python train.py --num_hidden_layers=13 --hidden_size=256 --n_experts=64 --experts_per_token=3 --d_expert=48 --d_shared_expert=0 --hidden_act="geglu" --moe_layers=[0, 1, 2, 3, 4, 5, 6, 7, 8, 9, 10, 11, 12] --router_score="sigmoid" --normalize_top_k=true --routed_scale=1.73 --balance_loss=0.00385 --balance_bias=false --router_cosine_scale=10.0 --n_groups=4 --groups_per_token=3 --init_std_router=0.00701 --lr_router=0.000265 --vocab_size=16384 --norm="rmsnorm" --norm_eps=1e-06 --tie_word_embeddings=true --optimizer="soap_variant" --learning_rate=0.00335 --beta1=0.95 --beta2=0.99 --max_grad_norm=1.0 --batch_tokens=65536 --max_seq_len=1024 --train_tokens=236900000 --max_steps=3615 --dataset="wikipedia_en"
Below are experts of layer 2 (counted from 0) of a mixture-of-experts language model. Rows are named router (the router's row for the expert), down (a neuron's output weights, with its number) and show model dimensions 0-63. Each number is 500 + 25 x the weight over its row's rms, rounded and kept within 0 to 999. Numbers have three digits each.
Before each expert's rows: a language model's description of what the expert responds to. This comes from a sample of Wikipedia text that the model never trained on.

# expert 21
Determiners after prepositions
router:545562520484504534496480491519497506458544494510514495474483473473543555512500458449464551479503480497520534475486503504510521522512520474506536492487529493497512501500543529497508502542456475
down0:499495545500461492492508529518515468556488493526511527475522514511463479499483525522488479525491519495531497522516506487481486433501505494478484492501455533487453488475502538493490532490463536
down1:526529518493561486519509493492472491462473494474500500485499487527508508520492466498536509475520523482511470524457490492510553483483532513537499542545471468486501500493504451484493513512482520
down2:527475450520515475492520468495452521523521485481469480501518525484532550516449458523492496507493535477505483508499472509516497513488499529514483515505509514482515514492500472489465493482490524
down3:496474453516534482488492509491463483505504469502516530502477479532530517456511490482472488508493484495492532479508488526519548492468512495494518504485524467500458495519445492503474510490499513
down4:548491475522521496511485491510448496525464530482530526440441484516504498475487506497517507505460538539517449491495485471493505498522464518548510495543505508482505484473507514502509483474511519
down5:503465501519540474524529497467507503486537554506471533502488516523513499487487475511546460478503560492487525470515505509519495489511506516448474502481480487428514502496512470476496469509480514
down6:508503549461503544521493508461530500481478507491517471465492554530454515516495496491478502514501491500478492489494497531472511467500539513445495523508480481489521493534524541469528489464506517
down7:522496495544505512491506530509542524493526485523469460519495501527550496500476494429521536486490503510534532461517489449500513486525519521516503489486532546516492489527510506537513480538503441
down8:506504526512480456503480535488485508516484482492471503486523522513459487486465505528528506496469524509475501511511505488530498484477518527514468492506448500509521483521461474515493474565520499
down9:487491447517496503473492471504480554544467485489485493455530511475497476480513468492517489501527490518497470485486510506537513482486518490505536480505425493525492493515477515456514482544491515
down10:468499462490495464514494542542512497432536501517516512449502507492553534493476484502496487455471492501487512494483503523503493505535514486514510511547456475453495526490487514535524477498460529
down11:519480504514471501457525504499491499536478524553522505492519507461538500522517489492450474472541520489478521513427466513487503532500467527478528505505492533506545529522529500482503538519475472
down12:529500533512482485526513516509506527488501468516502515507492507517514474481498490507464521513534462520550543490498489508400509483519514536495483501493510445517514473501507474495502509550492496
down13:516485448456482493528493527494512505515541518557489496469462538517512529540484443539502493471489490452500528508462493490490471490543468508488434536512528439545515545541501521495526471481494458
down14:521521524509510498478461517467546496477489551514511463463506546476499495519496533520462519503470505476493491481514480479417512542483534455466490521484488513511472457490475498522493490532502469

# expert 55
Spaces and -all pieces
router:511533547509509501472503489484489497449510466519492472557508445517488537471515473497479552506528471553521517465474470508513532496513562498504537496527495513504511501515525520511496474561490495
down0:477482451503537464500503525548501538487493479505482537521534528481493512506503461454480473475486492503539524483468550447487549471488512519487521474507462511491500528476529443489459505504499505
down1:469478485538487462525485517513520481516533531467471481527494500529454495513502474510526506502503521508488490497515471483500497464502463555492580516476522488535475486489488469499503541489512505
down2:490481526571457475447476513528534568462573477548511500511480479467508513501516506465481524498500504513506512480470468536508535506564508491513492479509454516521470459470535504545455512514549471
down3:470478522486544445488482494469451550495503481515489501468540527494525517531489488488547462523528512456523520496500473514491531464511520493461513541494493501476468496485465488500496484484547510
down4:470484468519458493471521498508503532483516500450492499494515475463484460550504527487491522540507483541516509468499471513497473498509529535465520489505470511527541456506483500539506502537460490
down5:451540490467496505485478468545493526480497510476519507536463486481523482466496515496498503497510477502541462535540496464559525505482502501501512508539497522509500516505506494456486496530478443
down6:496547505515507488514480514565477537467498502513486503483499479490499471456516539499538458476496483426483487505502484528467529503529474497521510479498532496547507471492479493509487466447514495
down7:496485492507463492487510508487538507462501448487472480477504518548473546525504458458486491500501492527463506535482496560467496472540503521479502546496545503484501493504511491466530484531505509
down8:511512502515542528554461475494476518483487508578509458545477472526526553495488501483501497465536519521524536523495502468504461526472470529504495490424454520486496501501497482523497543512506450
down9:501489486496516517493510510507437513493482525493530464512469521500484507502523477520533493495524458493456507482457558470533515513490494492538473489483500520478478509457523501536514493507543490
down10:476516521518458520474488495489467515502549523484487451535531473506512455517517475496516469492485505502520498459480492479480460468516522471506497457493473498506522479495485497476504500524543496
down11:511479530514505536475493497551501447516520468466484479481508508485519485517463523524458491499525499467490492490523501508489474485511514530510473527522508504579521504515487504501549524502500500
down12:505510499500519521504483517468510496483543527491483475496508517529514531523468503509500474507483488485502478494488529471524520492485482491500468498482464535466555486520521508441487493522494471
down13:513527535534505515499479552490461500522470510460547497535485555458513513457498487477507492490488485495484534512498511502459509455479509508497537489442466529494492512501539455540522468482534488
down14:530494484519493479479532515451474506542483508481492483485455529527512510478530494492489520514513479509515477489511491533472498517500441492489538508536493492497534436467512489495495503513447475

# expert 42
Nouns after articles
router:528493518471516519489529510501524485496564516504493528482496456500483529490482491524496579490518493544518516504469484514559521516522550504516522504491503488467496506468535511486455519560508503
down0:510488556459494501477481505470529525555486464505505507525444539501505505489449474488507493549489488528480515525527468515510492442486491520485476532500477501491490453524510542464530540487464502
down1:488521522498506514504515517554526484488481495525495516516476492507468447506529484486514495481482480545501499521509531472494456521504465441526469517525499494530535460502501512498527476449507496
down2:484485486500504506539547506497553476517502504469488571478492503496488511461545510455518482459510487548506456514528507507528494510506496529504516510492499495521492545492510519457487497470470565
down3:488494521494519480489502511464462522512517525506494488497485484484527503502506552497522540447511472516490508515520543540523515492476476484517477500516521548514499491478497483482505502542509471
down4:472503497472517523467484518477492465537485540486492518489499531499509479515442504456569528510472516499532482489548501477474501530479530492516502479511495486443444474505446512536479507534556512
down5:492489525520490500530498499491535503493474474496494516488441489487489527515545503528507493516480495508498516449488505547494504470485547492552505533530517501493451502494513495504476502510486540
down6:460511493510488463521519500518498482499518520467505539518493490481530525477454511498535519475512501450543480521522496486544482472496551518500483480492493510518519488510504527509501467486546466
down7:483469509460506501489536512477499531480521495474483520521500495500497489491493489479448489478503530534489531499564469520517510555514486499469488513491529483540519470485483468486506422494515516
down8:511529470494501526477472528544477498540516513504465562450490521508518498488429512528520505482488513510469488495510536468479498503495497503519486515462517491509508529498482464505468497506535523
down9:514463440504497543494519517506477507482564521505512544504492470547506497491490486443522555515477469513503501510467529499504483534530488486511476437516494484436554485488494490489546470513494507
down10:467524527538490473520451486516501527493478522507509510540513546548471504492535531472506514480542493468475467530443525490478506513512529480491476501543446501501467477522496522524492498505530477
down11:494474489477502529507474533507518507515444517468502524491491509518510483454546511493437544522537526515533476484497515480520497513492438496492534543552486498525490498486473527503521470504515485
down12:514458506463477517510553519486501478523478505553506491494531522526508484521508518536533519530498484450545514504515524475541542486526441497559472523465514477484483446471516536479499469524530515
down13:526492540505479490516501458495533518475503535495521467503506488491517515490520501528515502505498498492491522506520502525441509547487561508476509505463503540446523476492508535496502479517484572
down14:482503499463482542516465484449458476500498490498459449503488532537506519496508510541502497519435525514485479482489510498531510489485504458451509475535511507562536579491495505492513476433506510

# expert 26
Organization and sports nouns
router:479518553450483508491508506452520522516516465511515521471491460522485530484482515521481568492498470501504534462499486505516540512530515508492504546465496458515495496475526492475507495520492529
down0:476467514495518514507511464499426518504527521531459439491494508475498522455492487499463523484496491538514502484444484499499504508490491518496528489495501513497497476524485518513533495508482513
down1:487506516483488489477508508533507542476501491481474519521490521477449465497493511505489499466546505467471478484515465513483511502487496488532524540502486505475484506486536524502502457484504537
down2:520526531476440499505493489502481515480484514488514502499468501527535515497521512515476519455543506477535483477501490539509518509497522537487516493467460475523532487499482552493492472553550467
down3:515444500520500492540522551487518498479499546462485477504445523524461479458549499523466474502521531495495468523536500448500520478540529482500511510494540511511499461486508495482478479512502514
down4:513466549467470490517533494480535498497499436477487534524506467487528504492558515479529485512504502517504545537474463511498495529486445520506527500453449526519494508528544467536518506495494559
down5:543490504508447480516447478511525518522495503461487499473469524505484536540482483500465545493483461485541533484448529493542489545471511525452487508496476468512511502492468595514481511474508520
down6:516505488499507531545516534464500507517529469503496505505505541467488541502534485572447539488522461469494542485561494501499462516510528488518485483470485439477473504523491477519466507519431530
down7:504468480516493446504480496490535467508448522475467493501526487476498490504462459537464464509527514541501476535488490477515493501516530513512495483480456489481491506509474495482516472504517539
down8:514529492480527542499495505477488513505486485484495484498477484518496503503474519489449519470528488527504463469539487500493493498522473492493514489507510547472476455509533491506507479499523475
down9:488477549490504479520532548512520463538514523517508471523531514513473496497496506483491532498530493461513544505472509492503435497498503483463504489486530537507497520478484494481530528499506486
down10:504487516522471498498476503523507478517472549538504519494500438507452533500461500515451462487494513510504511498514525515506505485521513538526461504536486507525471491493493478526508528523511496
down11:491515510540507473505473483544498493501458495528468516519508503438514483525509541496500516507457529517510510501513485560523541521495532504520494498514493531471474522496527508555455509494473458
down12:454528495502493485501523510497525570502476507507544434477529490481488455512495536505476505509496475503506508509531437482567517552492513484525541535535492506479493522505515492496537539473534562
down13:462512514534502493447499475504536502533560536477505495503514507545489513545517434483558553491503513547530465499522496505508477517527476502501510481521452495516460504519550520512509464539511432
down14:492450465519518475497526496493504527526495501500545478493486496510487495502482533479489495503540468506504496540511492516530507509516495480506491503489472475509472539525516524500540547507484504

# expert 57
Sentence-initial The
router:523528500472520517464491486460466528476538537522511519501456468523505528517513474532509563504547525519460534469466521479505543509518554518493516524531488512469494530479539507518505538517516510
down0:478551501519510495473474521531498507489489493484532515514522501490510493488474457469493455504532479551521481553482537519504512514496511518427476570516506493485487507511509522549515481487480504
down1:508500502512523525500569447517568500433479477505546474477499493501503501527499483523446520530500443492519510528532477493471461469491514506543457497509497494484515495497539527467507461483523435
down2:467448505519485504508518499510486491532498500486517521461515460519501476474465501524505528523493540490504482508494512514472484500517441492509474521534531488490536514484441483525535513506489462
down3:525474466511500500516513466556510491481478524498492508453502472494503489496488480527524487515463486572521556474499499493484527495525496508503498480555510517501503511513515467499507476508516472
down4:527487509491511490512544480483502507452489495505472519509498457491463505471492528487489523503512469508531481504519470516506483520466515526499489500502493475507453506490484486515522504507530492
down5:468509505508530511480504510531534541498477532515477471514537493514531511475482479522527500440442535492500512512491471487496495532464518515531512459510447500520539485527483463501510501472450475
down6:499484528500521469498473492530485468478499478459523480498516558504508521487533497516483490479528485515547524512510505487488509538520470459483537489538551471515476470481471514495491531480462506
down7:538450503545502512492521518509530504463515481478518498508472494533518482518517512465499512477535507510506513477487475510484482518470488529510490480463512497515520429528482590474481546488562510
down8:498467523515507477523462501543528475487506468498518499488506513470496483471517534500481519505505489496507536513502484530527519510488523527496476519482468520497455512473513515517513494495534475
down9:475554438507460495536538450489450498480501498481478524503536501497504458493500487527512486491524511495445521505519555492491475508497500517491452501501492484527500480477479559530532498498490546
down10:516487497506514520496484505500501498517500513462474518505479486489541521514517476527449507507463505509482469525482457526468518560490500471523509518488502498496525497513513499523497507486509516
down11:479519470491478527471487547492509489530495464474483478490498535514492478491473497491471475499511486481517472502526539451513505458454510499492505468473477488499498426512480473502529431515545539
down12:511519550521468509525461437513495482563500511513533500471477490485506526469517511530495490548489529515469497533526518516470492432483476532495481483521541561478473488509477485504533515480497492
down13:479491518501488518485554519484485521514492457466517466521508450527487527483479504478502484477519506510485519467487501492518541559497546522478501500488488518471524461496482547536531495506443531
down14:492498506494465497512472501510510527487505505526494529504475489481483513504500483472457544480484488486514461440479480536484495469505468505483513533512450482497494480533521518478489478490530511

# expert 4
Space before numbers
router:522489501499524494506477504525519494524524505485466472482487457493481510503512495483461571492534505510507530471504492527516512506538556485504503504542478537451488498483519483483490538538506500
down0:497464555527497482490545490509445475513537517527498526489508455483537516477485464513485498509523495530476509515502507547484463519525487508512500527478478470527505487541483518550513469428510473
down1:503474501474465534507523484493563478532527503559506474467532523490489462526468517503505536520568508475531490509478519473471481466486442539539504482478516454512497512546507466458469455495500485
down2:487492492506528526481512464499485480515527508460561528473489508502519500487498478503465483502512497506486475491472494501503507500521465515503521474509506498525524536516475496472491492472495496
down3:492501513516477527469517550432464516470472550477509538473474535497477499532500487541498514502503504467505534506494514507500529480517522507547510524498501502517482506468504558494439518511477508
down4:522485484486497460497507518518520495525500523482491536517519498528518491486496476460524511515521509550515505459499525495517486484513464503521521536500490501511491527516548523504465547469481467
down5:480505494474495532507483480492490484486501516516477531496560500495481518479493528517493483552505501491515516514493502507475461504471529527502503477483491463513500483462468534489491510501470542
down6:525492495502520540518528539491474468516519495497540471476488504515475529439517482505474503508515487462546515493467493492461546535479451512504518476499532494552529463500523500540557477516473515
down7:513495474483564491508525472544554486478477547477493497531521486516498477483443479487520505524521545450494428525457512522459473462502477493493493531501518486507498478495521512471470458474526545
down8:461524512465506529506519498463530545492501499522537503508491492495514500502514506479520489462503535500499494533512512468484485479482497488493470492461493489504494485481483524549532464535472511
down9:452483495539511532481525512478511492446517509521483523502494515521541495522464478499530555491435508493495537519517500504508488510481509487507506510501458502490513462492485491488517439520494489
down10:489546538510464473550521519471501480499481518481510471487496485486513466507475525499534521466491497511486497508501506531466488496527451465501482452486535551462499508481502536485469506502497510
down11:513521524507457483489523495515492510493546519499476500547486529529518549516488484495509539535517527495511513491480521479493455525518498469511449490485455554490516468517471436510512510518490458
down12:485474482508481468508495561532507511508523530545502495487496459520519532506526500458485493486498499501519480445500455511497511465479509481511499519529489523482513505478498493472514505508490504
down13:496494471504498494480491477487485508518529502501521491469492467572493495500517514458516465522514541458487481507516452487508456467514508464494500450506522529509450515497448522529508488505491452
down14:509497507534485523524493532500479518507474497507514534502472528463514485502539500496499501523464467465519493478476488509515481522522447471501488445506452493493489475511489499494490537507536538

# expert 54
List and table entries
router:507470502471465524506501516542514495490540494477484513505483460497510518452514499509496558464513496521452538506483494502535538534491543490496504488471509510466504524490496495525527523521474543
down0:483517525533539489503483460477514487526516457546507475522505456528512519503539511536487522546491541517513468526451500476482499475495508524543504515495484490515513474467495518525537539536526470
down1:530518514505532545487569480493469504454521484508470472509458492518496483496445515515473542506528494481454507491490478488464484500453464523473539510457517476474467545490492522461498523496484504
down2:496517490508495495534530518516495519496503510514517507463481469495523478481546477535477476495510478543509497528498521514509472493485464497454498488530467500543463555482504521556460498518472521
down3:528499510478486480498537488403493540495493480496513494491506475499489507533480531527534495497469508470513515514511510499497441478510514463520532526513496517515532502464510499517456463477537489
down4:476511458511505471510459504452496565538463485503535539443465514484469533509487487483547522490532490463486497521495488523527498499510481521508446486477521501523483517456492475509505538430493541
down5:500483520510506496527467505518489494482492478504484504488493483541498503493542527454535500506454480467463482462494473491536529547482531499492506486479478493512505523459502486448463510494482515
down6:547518502527494497487486538486539511461501477526535446502493547499474478529517469479481520514464497502516483496493439536491538485522527498482533471488488500502494537495469495486487533490493505
down7:477497481523507494488529501486528528483467561505458533526470496576490481489517504527498493530537483509535529444528444511500508499518513469509516527451521528494498486433511510474532500501493535
down8:478513504497506491497509472506474446511512487456545485486526511482495520495522498488510537482508489516470476487475486563530484504521501497489494505481517498519509522493523520497522488489471547
down9:495495421452488501529513505469506502536473480520513548522501570494493497526487507479472512510484508515505483510570464510515484413479481521461501524537515494489530543475495545478474447482505491
down10:534487510488475493523504505495490507503526507472499489515523471521498503496510506487501519509517530504508509514498561487502477492526502507488519489523480482507507492481510523473511496504475482
down11:520500485500539454524536523523476483504474470505408496500461487519497543478506481528546492473525516492528526507511495496514550490540496507484523498505514498487480478507480476503531489572520494
down12:487474506515520470515495427474494506555500499502467527468502499512510475510509505511456463465487512508498477486507512497519493494494491464484503511469525437545500551505473529460549524486477492
down13:511518479516462496483516523482513493527514488530452466527501526514444488504498487486474545471519505499483485472486482491515498477512513473462447471497512480505516515526518510487509481499512497
down14:543509511507451517492533518530490514530514507464500494473478517484519531513504479490502456520474435515455462507525513503491490469512526469453488490440524470502536501513477468501514509484502459

# expert 51
Word-closing pieces
router:528486547518494529487514467461479495484544506504477505491493463479495534497522478530482538498491522526482536469484482510488523559519560514511492524467508503489477500501544510495488535555511509
down0:487496477515451510513476523496457517435521523516534485505515531501499491464481497467500518528477525466486482472503495477515488563504519499502483501504456528478469491512492500544473502513518465
down1:521470528525472481519537509503498508511549523484512545518503453456543476519512453510500522501498489501504536503475471538506504529534508496488476494495515485476524511460537505494563528482492477
down2:452490479487519502513458500510475461525568501525448538496508503464499477488525523503463480459464538467440493503498466501474463505500544558503519482530453505486487528526539448507510522489448493
down3:517497466475451471527525522498515467492478505509472502459533515505497537503504522495525458468473497540492459522493454468477474533493483551465500469509502525530522510445487482508475514499512560
down4:519521495550483496460490509526515485523494529546493514485491491537516432499495494495494511476557464486541504491479523478517491516513497479484535493511507507501515501470514510475492540506480519
down5:482487464523472501451531476489496483523511478474491506464467461516498514537507478503503543527530529534501467506448496445546509520471485494521509523443507491512477486498548494478496509528510502
down6:515516520502543502504493504485487505503498484511544542510499450501525485520493523544477475501488507509453524441492488492482543566542489499464506489514516528484510561485514486469473501505514489
down7:500516504485475490539479473555484483508482448544479498455495477524484504497505495513530533496519490499529490508491513513439508520525472473479500530490519499514480513496527485530558489490465511
down8:507485488481484477512501504499533495570485506455560486490495518503511558484489537484513492482430490459533479499477508497456498525579501472501500496490518486511482514467452487488453519515502523
down9:491489494492490505528505460507527478529483525542473491492510469520491493480496462534496497508497531463479487547496519493494492497496506473540532536526490501505497527524511504515475508485601524
down10:526510500507519471484506454437548547484511498463491498468488519502518470498514491513467521450478516461502547521474512540482463539482518518475517515549483503511519513492482549511462513532512498
down11:511492477511500517504562530477533477555565521457487499489489496464518462463480480469509493504550472476504503503518550491495490504520495491479521485532510515513458547507512504486488454488500538
down12:514495456434532506474464536527520518507465516486505562470505524517530516503452531493468512480500514507492477485495507491513447515475438453467530521505474504504521489477477467413516517512465420
down13:479497501498515503488494530521487487489500471495481515513472499487543488513496518499448515423502495524513528511505497521514536512524487537527480522482511491497498474476497505521476497463483542
down14:531534464518497526525498504556466467514503486519490532519495529460476497506514517505476528450473548506516479519473541507475521502515495494517486484465505475539463500513490482508458510434492512

# expert 16
Mid-word fragments
router:505495493486484503480447473514490518476523487469481510516483488461499526523516520485511558500514534498502532498504503527559548479535542492486544515506515529490491500448534491487494486508491489
down0:491480501480510496495498480432518519515529497490526416482500517465487496479497499482490486487485515500474515521535504508564459509503485487537467514554479490507504506509477504555480486546469528
down1:526488518515498521503512510518487506502523512479473508527461426492508476492514477480500504479535498481499484504510451455516496502500465503500529541521502538549473457535581496480469513475515506
down2:471469483515457482565500512462484508492501461439493475531504483491488492496479510506481516525516527533475451498523480511527542475498516513474498549521539524515485488461544448477464492508491486
down3:499487477500542485490506491555502534520488469484553471502513523473468528494525504510471541494514512526473507503452469513519482533520487521478532500487513483488437461503494485475482516510520470
down4:478522519487469477545512530506505502524498477509555513476469479449476478513485531534499463468486492538495499488532478514492513523475511480477469488466513493518522534490485524518490504516462512
down5:468497535480503525474499494521538505568487498525513535522490533486447508464504492508505511521514488508508450465437435528452500484520509462496471516501501522508487521470493564498514455453508512
down6:548505483524506534504508496509463474528553522484495457531499527439508494509507488456536515476496486552502478519537465477469476476527493503512489537497503505553508478479488488534490525518483487
down7:480513444511535515480497491501468501527526489519516502505540465489527495517489495487507476509501549514478541520541551477511498448509491485542508504522481510497448500463467557511498485522506509
down8:456474576480458511489525491498514515509489557492512510486503464475530553507462480486507520497481485497509511481530545555486508533478553532508505519515483474448499470541518487514499505470511554
down9:532540532452482513506479501488487527466488468478544502512511478475547445484493528506482507511507482522486474494547564492461521505494503499486494507509498540507468511544481511526482506530549488
down10:509522504507530520507515468535528494553479490487485510509510495496506456486482522468526508492504520467515486528477505520542449448501513505495464501529524484506506521465505484504480519490502496
down11:471490503528464520520541481479515534484480519440480506490499504509513514469508499436490498507517494507554533522464505490472495506491475487526502490485459496514535483493507502565509562504458504
down12:489518519463549582473520530507530478485465486492535506546461529494520518496505489469515511477543511492515475482501530485514517537507509517552523504526491502485525487511506531487491532492464481
down13:493490500487467501488466514479515513463507563524507518522474507481515527473472548511493486503506478515515502535481522494491529523499482487479474493502517503539509518513488518488506512516564520
down14:523466509467510521526510518509473493520530483560522548563467469496514520438502493472503493488523492503480476529468484510544519511508497430508507539503493505472522497500481442472474493538505495

# expert 1
Negation and adverbs
router:479493486465493528467511472518478495450497478492518507491450484488527511474523479495507572511520536528427508466480501537529518501525550499490493533485501503510481519498524540494511517546498508
down0:481531486503512464527483484481473505483522502480544475485499521529486487496486485469506527493468490513504546497498521508508478488466516494516492490491453471502515484512479563492540491538521505
down1:502461481543516551472516594519489511501511483476532494532461485481541528490495457540547523506507523533475481492521479491524512508510494524533471490461528512507524502485494448502481508515472497
down2:491490531527488531458511481494487465527478542514514521501461495430545492509505539487507498490507514513463563486459495477507511543472516491490506510557531510467460487495490507493523507443515486
down3:495452456534513517507490467466482489488523533499533488482527484462527503430512503522478511496484508454482495465527477503526529534518497456519509546513512503507511526506465525504511531523494500
down4:524459465508467473530535494559497466472486522455470497493540521480495492546525479486527513490512508531487468489504532487542498535529523463503482485536526537479479536498481485481495487540530461
down5:514497508475524537519491474497491495472498539477505512512473535538524537501508523478493523506494499441527521505488487528469491502541518529470481502528476532500477492481505504499518538477513482
down6:504484509547501494489493511485528519446501470489495493480531488503483486493538473462517477474451535492497522454525470506477488516466480487507508509517513457448505507540498523455513481469529479
down7:520479504544477481482510486545485558504502516512495492499492523487552527512546477533521478468489523490465516493508509512489475507470503508488498490477485504536492427497478530500493423522474509
down8:519515512513530519499470478532505478507500525503535512511494425529529483525526501466464530551514516514511528519568493468525505502500498491527514484465460537508497500469505497462500498536519515
down9:496540487530485528545492466468494543525526478465519538474526526505448498460497500506495503471492473485558462514457510473522461502516511496572539505512477499537512459482500481517485439482485499
down10:499497531506488485521499515496490494504517506489458488488503509509497484471512497497507443504497485488473476481484482500467481486480499496529536541491516508491487505488516501525495478476489481
down11:538510485483500522543483487470487524505508533472508475531453514479505509546480513466512473512516516447492527537530504457479518474510518497489496496543565517483530503472460472474522486460536497
down12:501497498501495512509496488547482499529506506514507518501504469519547473469496447467532485519442531525525483524509479485508479548560504525465481535493509488534497545512496533531508509517509485
down13:491492531492472470496505501497481479468499496498447513471518473498501544520520514482473475493538481488500497513516519524528519453523515505492487477509475526523498454515507469486499505546488529
down14:492503489496528493481464514514471498542512515534510504491545489520510526467482522478480467514459476495464495480486510509512513487476500496480499515468486521470488537545486492509455498502521506

# expert 30
Conjunctions and punctuation
router:511477539493508553460465530495494519469524519530475500502508494521479514515516487550458559464527492488515495485529475540526488491502526490502507515495475487516529509513554493502478510559499528
down0:509532460491532497531507497498461519492478489512482480493544507510491484474482507497506522469494526468503515496532451492486491524519527499472510489533477528482500508515460479516489516508510475
down1:509467496500537512519489472522461492514480508506512511514523491489506522480504451489487470539503488515484479514514506440513466488470487498511463532474455501513487544453512458481517528522450530
down2:494480475473496457487495527509533489517504524493465517522465490482458509470496488514503462545476544544483471498506512510516487519492517553522517447535478494504501483491458524513546477512498485
down3:478538463521470505505482497500514535500480524492541529497494463501515507552474502499491506461483513483553463479499515482484524484554490469478495534530512509515489464501497485485510515448509505
down4:467528503452505517498448447543494503507503495531488485523523552560496462537499479474515520472511481493470487485502456537487512479497530493446483498530540548521521469478503483508507489512522473
down5:477502574486527548479523498502489488502487488502520515535489479456509490552496517532499468526470477479506508494499547534501511467487434472497543475473458475516503500489500497473512508492507550
down6:516488460530472505457457455492474514470509556496520492466503499524506492456511505495504491565518486486482490524494489502498531484511482482518500522501560497466495511509519504522501499504478513
down7:505545512512524489503473535505494477456484479472519531500439552470495499469530499506493469477493499470513474522590494493498517473513482481470506511495516490477520509497538501502513543534491525
down8:494512494486504436462511512492476512535498490500513485473506501484466521559518533527512505515501511509502501500505495499544522535496528495515445478478520497534539461521485496490530558493510495
down9:516482509512488526501538480483564508544453420482499494506494503491527472516506472473515461538494477511479530504481479472520495561514447534488467481479521507510512523497519510474484471452518494
down10:501512463507519508519510509469522506472493473499493506526505492491491518512492489489530526516471517501484478517487527443531517504526476507519527510527474492530541514507519516502520489537488521
down11:484452523506494489500472503476506542494473520476450521486545453451515471522469516540544498479503480558489484499471499483479478502500495489501472525489472507469458503502481525518517518524518529
down12:530487511489537431483478486511503501487515483500508493504490463492507506533494479503475498547516550507518487481483491516469524489513513506509466511487485480493505501492508516503564466499533501
down13:482547524471509497494480507484500498471499477468523505464460503493536499510526515469479492497502473478513498511501498480487452487465463547515468486468472549479535498483487448497487490511532527
down14:504538513430534559477466506454491536500514514517508527505498463517532502469480503518457500532482479517467545480515515479469497521505465478528445510498535519515519474514475481520503492516519472

# expert 3
Section headers, table pipes
router:503486471473481541477503506494514514464499523513516501500511465515477493485501519510506570485501481498469511480465520501557508557535553514496523503462502468474498544514538481514490518509465478
down0:494486509533557468525519499503428456480527490539484485476492495525501488449496505485494510526538520522537486501504473503480501504507489455478524531488501488544475481493507505477498484506489486
down1:530451458541510534513447538482524499497491481501501487491481490490515526500480447501510504506488554481478481536496510463498510499495537503480523478506488505546520470483517517507488465561487510
down2:508481488481476460478481509515464522481469527544482532519476471491498442528507505474493514468497512454493505530461481465475508493493490407520543482525512487527498540494516514497508467503531521
down3:423444503477488509494490496531520483495513480492460491505495526521491517549488488475514532509522457476481492491499490544495499485481495530511503453495484524509518490490515471517513471465483478
down4:518505527546488507512486476504490497535549492512463466506480520518464499504507551509508504481495501452500547495495483495511495489488484487484502510505504480470515529490490480447493478469500496
down5:525479536508502511489495533536523549491521515470521487510503490488481504479425456515477503531536431533532507521529502507507504471533508478516467491550528506481486474509549506499485466489520570
down6:459489542486502478486471491456480508468542547498497458474523510482478505524446499464495511495517492505526511487506475453480486509524482511500459471460519496494542478475533487487467503524507452
down7:496519507478437490532491473460504482467511527497497504460488536493473527488525551495475543477493516479474461494485548474507529501514528492491478484520455451472452523506534491502495523529463503
down8:472482517488504518495490493547502524498533532504501479532487480484530460517487500537502514496524481480532455544544557468480498502517501500488486465522474480496509458557491487521507473504480524
down9:477492454516446479551501532475461485520520455494486513489515470495492499473473482473475504493538497521510498492460463539541490463550499510526483535505505534482562513448515520549513508504522496
down10:508490490478495532510505498493513511517468526518513501520505494467485511486468522491520518492505490506454479501444491485508490465497540512498514516468498503514507519501527491503466474435504527
down11:477523510501478511494511524436524550551508528518540478457516503493514487527499495511497449509504486495468531514486484495514513527521515481463467498513525494537509498474475481500397497501446501
down12:468500517487522511496509502517458499490506467524497482494507464475516496532523459517519521456436478495483488514480515512513500517503526558495501508474498457467512552504529476518532480487526481
down13:569504484493526508483479526476517496544485494521489495546479526488545528481492513499496508492490542511547518468501467517514509533519515496480433475489493497473509474554510526519510534490531489
down14:522488479516474489470504441494468487490485484479472478493436495496497552507490471471506516518514516511493515495514509509478514519539517518519506501519514468503483507505531502512458516500454499